{
  "num_hidden_layers": 10,
  "hidden_size": 384,
  "n_experts": 8,
  "experts_per_token": 2,
  "d_expert": 416,
  "d_shared_expert": 384,
  "hidden_act": "squared_relu",
  "moe_layers": [0, 1, 2, 3, 4, 5, 6, 7, 8, 9],
  "router_score": "softmax",
  "normalize_top_k": true,
  "routed_scale": 1.0,
  "balance_loss": 0.00647,
  "balance_bias": false,
  "n_groups": 4,
  "groups_per_token": 2,
  "init_std_router": 0.028,
  "lr_router": 0.000689,
  "vocab_size": 16384,
  "norm": "rmsnorm",
  "norm_eps": 1e-05,
  "tie_word_embeddings": true,
  "optimizer": "adamw",
  "learning_rate": 0.000785,
  "beta1": 0.9,
  "beta2": 0.98,
  "max_grad_norm": 1.0,
  "batch_tokens": [32768, 65536, 131072],
  "max_seq_len": 1024,
  "train_tokens": 287800000,
  "max_steps": 4204,
  "dataset": "wikipedia_en"
}
Below are experts of layer 5 (counted from 0) of a mixture-of-experts language model. Rows are named router (the router's row for the expert), down (a neuron's output weights, with its number) and show model dimensions 256-319. Each number is 500 + 50 x the weight over its row's rms, rounded and kept within 0 to 999. Numbers have three digits each.
Before each expert's rows: "comes before" lists some tokens at least twice as common just after its tokens as in all text. This comes from a sample of Wikipedia text that the model never trained on. Tokens count by the router's weight.

# expert 0
comes before: "the ", "The ", "a ", "In ", "He ", "he "
router:516562553496483464432481418515512495520439500545510508452515488522538386488576622483503579445553490601479601502513468504429481477527507614462477449452541487443542577507529494488430505294474519
down0:497390544536531516534492491512480542444563479502571478461512481467449498569544420555496559526600614480517529503487401488484419440423472540477509495414444423536482480520563551509611456512497562
down1:479515512457470457481490456399476484590437472465443546586512503582502401448490586359405433481525574497549556487493475460481380508492493467441528532470513515606478392533410418516540504458498538
down2:480478474514459424481508494550445508564466514503574467373541537577558483449487523406521434451493459462526559548528570531513503527479500504523540496556504467423479527467585483489582518472436544
down3:504536458504535438436524546499506460524489475464529488448509526515551468543464467425523510411568487490367484473516497445501419503484594482494521480580523426407464582520562491565523490402457529
down4:506470444490381537462566447623468479457581516500599467593559513549485442517466532515577529508522528519476567488511408528540478486522452438536478514485483507537436465422448515583455551504533550
down5:517435559443488455496536497512471443484468433479557492539543524470507471572483541494507565496456551459475412515503422472535394445525553445409455517543517428579473549530510540567497535524373530
down6:582504529473545524549527504466508481512464469506436493473529449492502483463472555637449475414537463533414513469468495520520454563453463517525591424539436553527531477482555504462592521440584518
down7:544478483458584493503562594484586585541455496497463434497545568595465388543514479490529542499505456509504420511540490512557545508519537494470408465513517520530516483519488505487462504425477510
down8:468558384437524534462503468487557478469418488576522505571454525511522475489487467487413500503558491486503490490547450563496468453492514471495472539451449565425509506535502516531516493504546465
down9:507562506507456474461520506483571496473547550491476467488551408507523465439517564523424463432497510435566489478541448474445597503431488444566462446483513453496544455456530492551551480578384462
down10:431506437496515634466596474556531547448508496556486442426496471380615492395472541440479436433502415512532563492445592517435535425444508491471588565545518507557530456403417464516561500502568481
down11:444470464503476534551503427505506538481504421432446451557553434370436451605515548515563516493528538521609456468489458520544410497529558560463582515487433482518568447459525490573502496389558555
down12:500454565446493468490560374541507467476483522537458517569459440434500566511471477476511397472506521502475505555496478482528503461553536472462431461515528443541495413550443473486524518437590461
down13:563424488525415545516496513514518509610529493476377490571531517557505505451518475521561441509499512457562500566527544539459442386452576569545528552456486413428498539534502562410467548491531404
down14:440455484525480460458538529512532493537534491528579513458508443591430582480493491432475612537442446493431523461464498569539409573588510548535504509516582524491408505416442457508520458485467481
down15:459507494475548494536500480499480516485559541579573422553518515559474412558549593473489534506444553518478486472481475568436509431482483431511490490534499581533460452413481496506497450463471587
down16:420437515522489491449496453519491417451517431520526474571552474472474391427413519475482544539450440476513527482498495493581463529480544613507465450465478493532522519486500509540527507528394569
down17:468522438484644485552563563465422481468489504498510532432519452526482495520460544451457463522483353530395418466552511493537518552499580423586477473496542522491476462444530473586478491445512406
down18:442524433406556552491500542635529608523521511470480370545468379468641388517540493477490481605528481480575540446505459533504505508524487455551538475493465494501506581537530497501487453429587477
down19:518556558532415453519538538441556465497521519411487451558526510489484546509453474435508455518470412427541520491588488500504559549435457445531560482540525498416483453535580503494572450567504510
down20:449497510421582436434533489527522466459479585585541440442496529464556481564408461409467461487444484529451581539495559580365451442536475532387485558494479505476433487549465518541528516447515561
down21:512431431502512491537376535532478540422473481461506464529553528418485490506505476474467411515379523584564412455471544447578416596464506471495497545425530481498581554437553584492466432495478456

# expert 4
comes before: "| ", "(", "and ", "|", "=", "– "
router:497506514528442483554547589517500591531500520514555479465587527451527643549505494531481557462437468519510434571468547514605489556540498525476586509454550529559515406517510530517394461493472486
down0:553521468514438476541574458510603477481493498483428407564535448475460518474500546559547587459538558449477463496642501561464537495500475485419479532467448533513585483578513462559440486422424524
down1:563422482512476436526513542489588552458537578474526450521560599505523515542623480480541391588534433492432496505493585489528457430559574514482502500442477541541510555558486509436434491495461475
down2:427492516551512576481464548500445483484485485457532450519598461504519500504521527536662532520495551510507454596476586513506469542507504606585493529512508487531474460489523563522566376454566404
down3:517567499502476464434532577607567442473470518462560546471457560423516429518511461498480520480563513506405563463507459588524557496488492500435466468480526544426425548437508422482476437489580566
down4:487520481516451449481511528439544550489423536503558535375567488460507505538572371530417556609539569495503479494470438436502499499472496496565431454479485445529418422483589499504503493645540515
down5:383485464447419483405465534470545490498540411516555586377441502438464594459566534487511517424530435460630607543509533479432434559576616527482425465540520494491584519446529497550564492648517529
down6:482539452460527529548516607549463441537374510512558547523425480498529481508472466434583560564496485429528491429432542555500509473493633446467503508552576487491483469475551466544435492503549420
down7:451466501496485490517477473442463377575508576454494552449483604502546457541512532571427530428516516488571486428545449536500545496521492532404506523437498500437470533428482493516492520496454423
down8:528418451393491485452500522555534454510474546556429502489465460473426468500479506561646407571435541571408448535496462503532510453473463463558516418535542496645448464480549535494631548508492488
down9:385558476506434440568534545458491633445485508488532573451507458571463549458471472467484484492504520518476587472486326466478464543522504498536523542423473458497397490457487483544395569531544528
down10:485551405600591494485467511568507429555422491473395619519442506398477510587531526483536466551438478539605473328473529509541451555455519432511573497511482607521455546443432484501482509459579533
down11:510544479453536468534471490523478495457511549464526482469528419537529461519491480430475496450492482470528470468575452512520422493578424507416470501513481454422494547412527472559530485486531549
down12:512540510511499433422465540486508489562526414497411485564419502498637538463496545539502486588531537483474577536467588494522605532461417421538514528537506604497473501521500494478557515420527461
down13:490545462400413451529463531527493524484514465542516614599478478524512539512502582513534351470470463503429492567490498453457533586545459546507497440475482518458636517390474543548565526572520561
down14:556475560487466495497546462565575557568430582460505452569468492477467519496504505503558521443441539431553495486438481534515550515505442558531513534536533577588433458395560567441467496490454537
down15:471526512512466513490499481489619552541509497520529500451395557381497502510587479522497482515486506479482496510534558575396576503560516505481455512471490518489453564486462488532483531545453531
down16:441478495407448465559510372462497490481492506505521504430456444444415463487586447509503475515475631417575531527508509531467531414448469538455487454422593478541513562521495447445446475487521387
down17:516510513522506502579518530548467445515483446603460510519508432568551443552529457531555559491514535546542457485496602531453591510578493532599532526556463478439500473430478446470564591574495481
down18:533539529527468619459487457598492501431535531494550477495532558558485436431490452530496459484406548487548445517580464541433484450480496507603507485549448545534464549591473410552541521489529500
down19:430449420517583613562626423501436438424486487566524413477540495539450479536510462497548418528474565498541578574418527486374446498447491497473496561543494466515507481496509475493572544462506584
down20:552534525499449469556512480595500500484549538549492479370543438580459474572485506493533490435489530493502429501557504482442537576460478571488455521550482490412564409553545427444441475558493563
down21:503441453591527515564516395400484560482477549482501453439529482472479527529424533449493542592488495435464487525438499520502513452449439488463565433548488493507470540491523498456553472468609478

# expert 2
comes before: "- ", ", ", "\n", "\n\n", ". ", ": "
router:436423434587479549435446521488502493546513410465484564464499492476510471498434491573465464567483481509401489512476435488437561470540437505593502462529512458492455570454464498458539540485531495
down0:402535482632486555534576499445492408464406523448537478488473444528550478519483579485573492515480507583480420525419582544503446449461453622490413476580512417478494512455542479519559512527470492
down1:457530563519515490347538506463530480507459436488510571497484506509551484457476575480532518423467568382436468615477514528452484547436575459454564498507539564474470495475548504609586491438515561
down2:477523528536471603541593454512489478461551525461497525584583455523548513486505471546444545490580571554518530541478481466395477470479560505468414490488555462503501542498506603470476544618522483
down3:559514485595570612477477586397467572463470506487516507469462526539437526558601484534487507581476405504419481552515490506545408347562545446446559500478536429427443496539509518430466497478451468
down4:563464492505490470405473445549415443484505528546491548458553500488509557491534461513556588480596537511478618446483545418411507549525521578360520556528468506529490489567415461425468475448460542
down5:500476538454499524490491560589479526499443465430570488523538578502471554567506465525453489480531501609545457525440596532430440502537428501370542582452441453463395471505445434525543552585477527
down6:524508451516490460485489445475409394457485516417488563493500421442470538472491493532603454485579406532537499529536505494422504493493455472513477466482565520509497412480549463379505483464562491
down7:498513548483488541489462472548514534444648543521510549550452412584560586509480499417513530508508508516430427445482651590500519454539403541501555508419509496516453490490523499498482508447498537
down8:531478511499605551600603454467531473488477467439411479438435417524398515443478505570524430518548513388490473366587524537451532538480556448489485619531577557427483443509492538555499463372443504
down9:489525566528511451556540489453558537578579547638495509488547510563440435474528537452511536512518489633464471556561470513515515505463450528493443491348514542523439499511451533463518498542549544
down10:479513484470436384341490593565510590579534557511541524465453562495517509559455467565482554460497568477618485474481504473506368546526574548530576474522502539593549456573444506488519508544437510
down11:520424437406424500522608519529498527568512537493500460567563423539596544452570467459488435459448548457437443509485436455569521498572526437496513452519534543532544487492490384535494442484593444
down12:497422492528456529483457498444553496441508391520481438555462445486518504530508496497508489587449492536528520493517551543461455391538528500502502471496539502507503619540475461507571642433558538
down13:546474561485498575521534534505561535470452518551532471431529490421454479448556555599468505530484356504429453521564468525566565598522474449514477506560541579508493485595432416402525511480504452
down14:514534500515455541552528541570514489436596480601537458482553483525511551523424469500532618515487521438442537482451543540430551524517494457583496418403491493441514552544522493506484470438502516
down15:540590495489550411445483482573524434530484523577488431489540437457521489478513496507511510557438469503555483505455495526512502479584453512500575574538462432488511474527569545470366541638442555
down16:496486495456509465506531510522577444560435493556533423482534550493456562483509487497520516544482595459460437528629473495530518520508492432469589441534548505469450511528489528488505480448485536
down17:465504543489495464486513410421478522520484442442473537479476519540457402517550567465501525542583502514568557474470530543382483587520586467520507531483523480499446525557461448511480599526540499
down18:428469571577468486494476517481520364421477463552494479411572483577612481444521417577506548464508516427420539529500496535418578547669441571542400535594405444487572532501479488509414547518461454
down19:512507462396467525587501587580447550456539512509510532474474444475507549544486473445577544551539482620469491495317550511542445473515475436555543445366487556508522440448531508449465567486618493
down20:516534486579582496473513582532477540460488503481453427514601570542431539431375531489495531610521549437467456498553402628539485570444539491573557475589593548513569405521429440513534513604440521
down21:522555567566490562531533537490433563474419562515536437438453441529416546530538490536507456512435458416490478466569486491530507478500459441569543509506494523512499381558511449477428558451492480

# expert 6
comes before: "of ", "to ", "in ", ": ", "was ", "a "
router:433505482451498550566531521521582532525499490431422464641454536574519445455455489402448449453517515528493561463472459525526500484448545473462421499517501510507536594455531478484549452505615558
down0:515543530454493434496480544538495548541519526519460492457515516529523418532427521476462539447572497519534563532506500507451606527524578546470528557548454502628445510473460522578472496435527539
down1:436464489487547552482409444497436499487540430583474500548429464551444435621528514607565520458493502425614559480540510460466501461514507523426557553508566527575550536545512486490441437587537538
down2:478498487453597502479462433550424513459540506584544501490507464504509473496526490505527473457454455546537517499495491538604467510550457531464443448562453528456509425540547411535557458552404449
down3:467531529422456460478506554501555545602370523561440571508483454480473394468529525495484510477588527465475581479574525486508484534446482483507525535548477497519532485611500472524510462438530453
down4:454490533556546502464472438558503531512570459548495588444536469536429472486526469421513523473475492527444522417457505380557551463474532387478416447477404427474582525412574396360455505474478425
down5:527531510594451487385457445480516439496469420484493488540477512438450459489554530458476428483466541519434502498509496563522383427437477484501382483484496465453587494475573515424528535552427548
down6:492427548489465507476514535507504549566523482474414533495461510551424508453508492537493364424516480526446399578492557571448478455520545616537543489492601470486470423508541566486493441456488468
down7:485379590525473468491493454532500494539445494467538468457576549511556443547572444517535454502461494494534477481519489464644486550530595536473441514467480453492483446475544512525448431509433511
down8:538509553446431553550510404595613406486574532495512503516606437424531526517483548483447436507385460460451469553556539486508509549496445499561463457563444393600483466521571459497543479521553507
down9:505482525580526493488463490547500548479455554542451530541532476550530571474481470516507499504558538427503594466483466412533545623483525594505428422497483451485463450468530477547510466463452491
down10:534576405541443523508462472430552500563535446449576461455556609488458477546465522516486461519493462544416498470559521557541570529516522442517453446482531516465549498432510533402484461525412568
down11:514445451516523478553503498454417520465431532516536487528479526489452535432451516508481576550443502585469562488466458455543485519459462494471518523605544467393551536512506486450476581496623582
down12:542466470484491497593563465489375562419601526580472580440482543501543498507500487447350529507616387538415496510403461486530520482453450502542473530519550541488560519561468526440474433548566499
down13:431434494540589490509508464468467483545500605517509557458539557529487513498494472449535583444515466523475558526505414502495467529543462622559493454431536541457468471508543550521546489522541568
down14:499471408448492512522452490460501500500480496422530515581519569552612478433419501531487489535511535557498529529426529542485461449554475402434465544577508535438479467544474470458463556466572537
down15:484527423475505560628526486410544502494511545507529532492458493507499497441518482525486532552515444534514498450439554483408542550470487449497539510450556619482430477431421540427423498522526464
down16:470449476527496565537470528520466499426473477476377597503474463413567457556468432529553550575460486500540517493545538570524431502531588544477464523602476414546444481561473497482628488445549453
down17:519425571531546505558480399492530618651451485508396447423498491514466512484491505465467483500443475579477511436515468494539427570486573447486558459386520473394460538479522474417514490464502540
down18:460439523500539566452455497523503493491441564588450554485510465532497391454567551457524467434450483403551541528517471578430403457417461470571461482528466536454412474536521549555561456486565508
down19:483509506575451462553531467474544426514522467472493442427548528535518452467504500500537461498502544507474446536433498501530446531487471524508492613522488559465553457524506564529461503480444558
down20:464556488587443406569558480467424469499528540570533475485369469368505487468461422440475435466472434465458516507499515497467582416566492486491527458521540461441420500456421525449533459526492528
down21:465504506465563543534471559436463515455634571509413554515416509533473497479469473403627546463462510474458506492519502482513518588494511513506548455572450464529581412498474548532513447441501484